Below are experts of layer 5 (counted from 0) of a mixture-of-experts language model. Rows are named router (the router's row for the expert) and show model dimensions 0-159. Each number is 128 + 32 x the weight over its row's rms, rounded and kept within 0 to 255. Numbers have three digits each.
Before each expert's rows: a language model's description of what the expert responds to; "comes before" lists some tokens at least twice as common just after its tokens as in all text. This comes from a sample of Wikipedia text that the model never trained on. Tokens count by the router's weight.

# expert 11
Description: Line breaks and == heading markers around article titles and section headings, such as Life and career==, plus sentence-final periods.
comes before: "\n", "|", "The", "==", "-", " The"
router:150163095105131128098130076080109054138108131135068171157072116177113136114164112135135123131092092159123123175118112118170130139112159136163116094121128185145160182124166095089164113089157095081072134077101123039088154108073095149168123060099098151122097139109091095118195161117143106181167099123196139109074156154087136115115193148095160124134171177138112078145085145128096147158133143118140100154112142095137109149109136057169115129151164158175100126100114176137118111062170135

# expert 3
Description: Pipe separators and column words in sports and election tables, such as Votes, Total, %, −, Nominated, along with stat nouns like games.
comes before: " |", " ", "\n", " 0", " 1", " Votes"
router:142102178044121176144126075119176118173157124110164189058158131114128146181137153137154118113189117175216141111072160192076142102137096113139134170117054138068083166147126132184137092090157117095133138120121115149115144163133145141154102142150077144083173155128116138170149132139120110141139107121107142107074179128163138095118089111167119092217092121064117137106096120099156180112092111110102116150146180126164143124185130098097173169142162143147142137109105127076174118139114093

# expert 5
Description: Function words opening a noun phrase in running prose, mostly the, of and in, plus during, between, some, many.
comes before: " the", " first", " United", " his", " same", " this"
router:096074062138114085119122157119082186118104125104136166110118133124108114082130076149129120088105167146099166126108122135144103139110109144079093128163114105144139069198077117115154101131070113148138130153159162186181152082070133095135121124122153158145173081106129121120175056159100103147114133151142132122074173130163174124108110145172133106171088140194136151065139101176110165138158190111151102162133116161126196133154158140134145130131022073121159105119153096132120121131189049

# expert 9
Description: Pipe separators, colons and dashes between numbers in sports results, rosters and coordinates, such as 2–3 | Detroit, (aged, °N.
comes before: "\n", " ", " 0", " 1", " 3", " 2"
router:168186170147132152162125103094185086152123177156128118173143117097054136110151159076122190126178152111182132205086164133129144114098159121106100151060129083123067172134165114134178159168135071143089119109166141146141118157130116128147155127147102159103135107123106104142053157111130153118140166157138163106119106111195190128083082197113113152185101113053137127123136115145099141124128111149099127141145104104158124152165092106091124142128167062117118117177171096123066054131108167

# expert 14
Description: Verbs right after a subject in biographies and narrative, such as was, is, were, became, has been.
comes before: " a", " the", " to", " an", " been", " in"
router:072090161119110103113135166169081127101096101122119147092080126180156093074110156146109104148138172152140175132092194114167125123135093067120154108124123078174122113119040128110091163088084169146112096162134168128080124144113066142112094126152149137130171126151146166125113095172124163131082129098132155209141109129158118165136130098160127074150147141199086117067142092128171145111187076151106143080202123178128097125151113174170120108150075072155147111155124102148113136188165111

# expert 1
Description: Past-tense verbs, participles and pronouns after was, to or he in biographical and descriptive prose, such as described, released, his, him.
comes before: " the", " to", " in", " by", " a", " as"
router:070085167104082110068150183162099146092084085088151213143106139131118083153102142141122112136103134123121190106139185083173174122114102058111172132119146102152144130083064171081126118077077157189163122115111140148137182139124132101142162162150161149108178071104130127095131088131105171140090120124122144160107093099159134158166131160148107112161116135186111135095139036101173150111199115113133143127172123141123156135146103162179113120105070119105090095099156117171122112081176122

# expert 13
Description: Dash bullets and pipes starting infobox or list lines such as Coordinates:, Born:, Preceded by, plus word-final periods before line breaks.
comes before: "-", "\n", " The", ":", " In", " by:"
router:143179058135069104190139121079138077114122082136101130103170068128120115069111128110108132115158136057152122111155159122135097087149170159129107084091178112114103175163104131068122092114152147127101117114136089129137167190173144179071145141126164085145133134107095122155114129125137152169107123081178134084129178157091092143101131179159162140140126190175118109129086112095151160150157157108060078178118153121171137120137153048084141130161125165147152089122129146165170052140088168

# expert 6
Description: Commas ending a clause or date, and the pronoun or relative word that follows, such as they, which, who, when.
comes before: " and", " was", " is", " he", " in", " are"
router:165083127103134155140104153116145116097117126127148153133069137165164131166114165122182176169152106160060092155132148151181150172143078068146109143152083108142188088089105130109073148125084126179166117166179165165165065103079088090118161161127130131162162168107133125139176151112171131145097156154098136180154089061153142115086182096084123108114148147147168092099148167145080084109160045142112141149081123171134106158112119144190115141090095169110115102153144075140108105155092096

# expert 8
Description: Numerals and digit pieces in scores, dates, counts, tables and identifiers, such as 12, 75, 1956, four.
comes before: " |", "4", "7", "9", "3", "8"
router:157135113131097107133141132105118150126133150145176093161135123157128104134110125111105223132144093144177065118150117137125109155078179100098119219115191106073124085138111154168147082156157137144163129113134170045158078150066138123086131116111097128137142131123133097140120129136104145117158165191110122116136100129142166160115092184086142118158102132130121179185128162139109102130055130152175130130118093132061083193146116147129112144155177137125187169064149114059052084153168155

# expert 12
Description: Line breaks, dashes, bars and labels in infoboxes, tables and lists, such as Total, Location, Votes, Personal.
comes before: "-", "|", "\n", ":", "=", "s:"
router:137151088019127094118169105075128074149118114132105159123180053119107135097143162127125112135152095109197085160078172157109093102184169124124094095090134114132138152146144104105150107166152116108117133103142119082157165169111169180077102140097125124115075092086141114159110148148145120138151148073124135072094217100074099128105114141172116148172157140129080132156066130087172103138095140106130116130096165076159123099133162088092162122172167169121148119165113155160182122132054144

# expert 2
Description: Coordinating words and comma-ending tokens that link list items or phrases, such as and in series, but, with, to.
comes before: " the", " a", " and", " which", " his", " but"
router:135127187157130130178127136149153155082172115122119144109089136140163143124109114100166162118136119090108126104168112048182137108143118117138110116162141093132147118109148143136136170121055059142073161155167158143143080081110125125167174155202179144082114114151120163130129079077138127106163151110108131108148117117176125068085159082167107108150141110143149086133198134204092167108155086151079105082122075161117093119170153101130099145181072115174119086153151159119111166223098150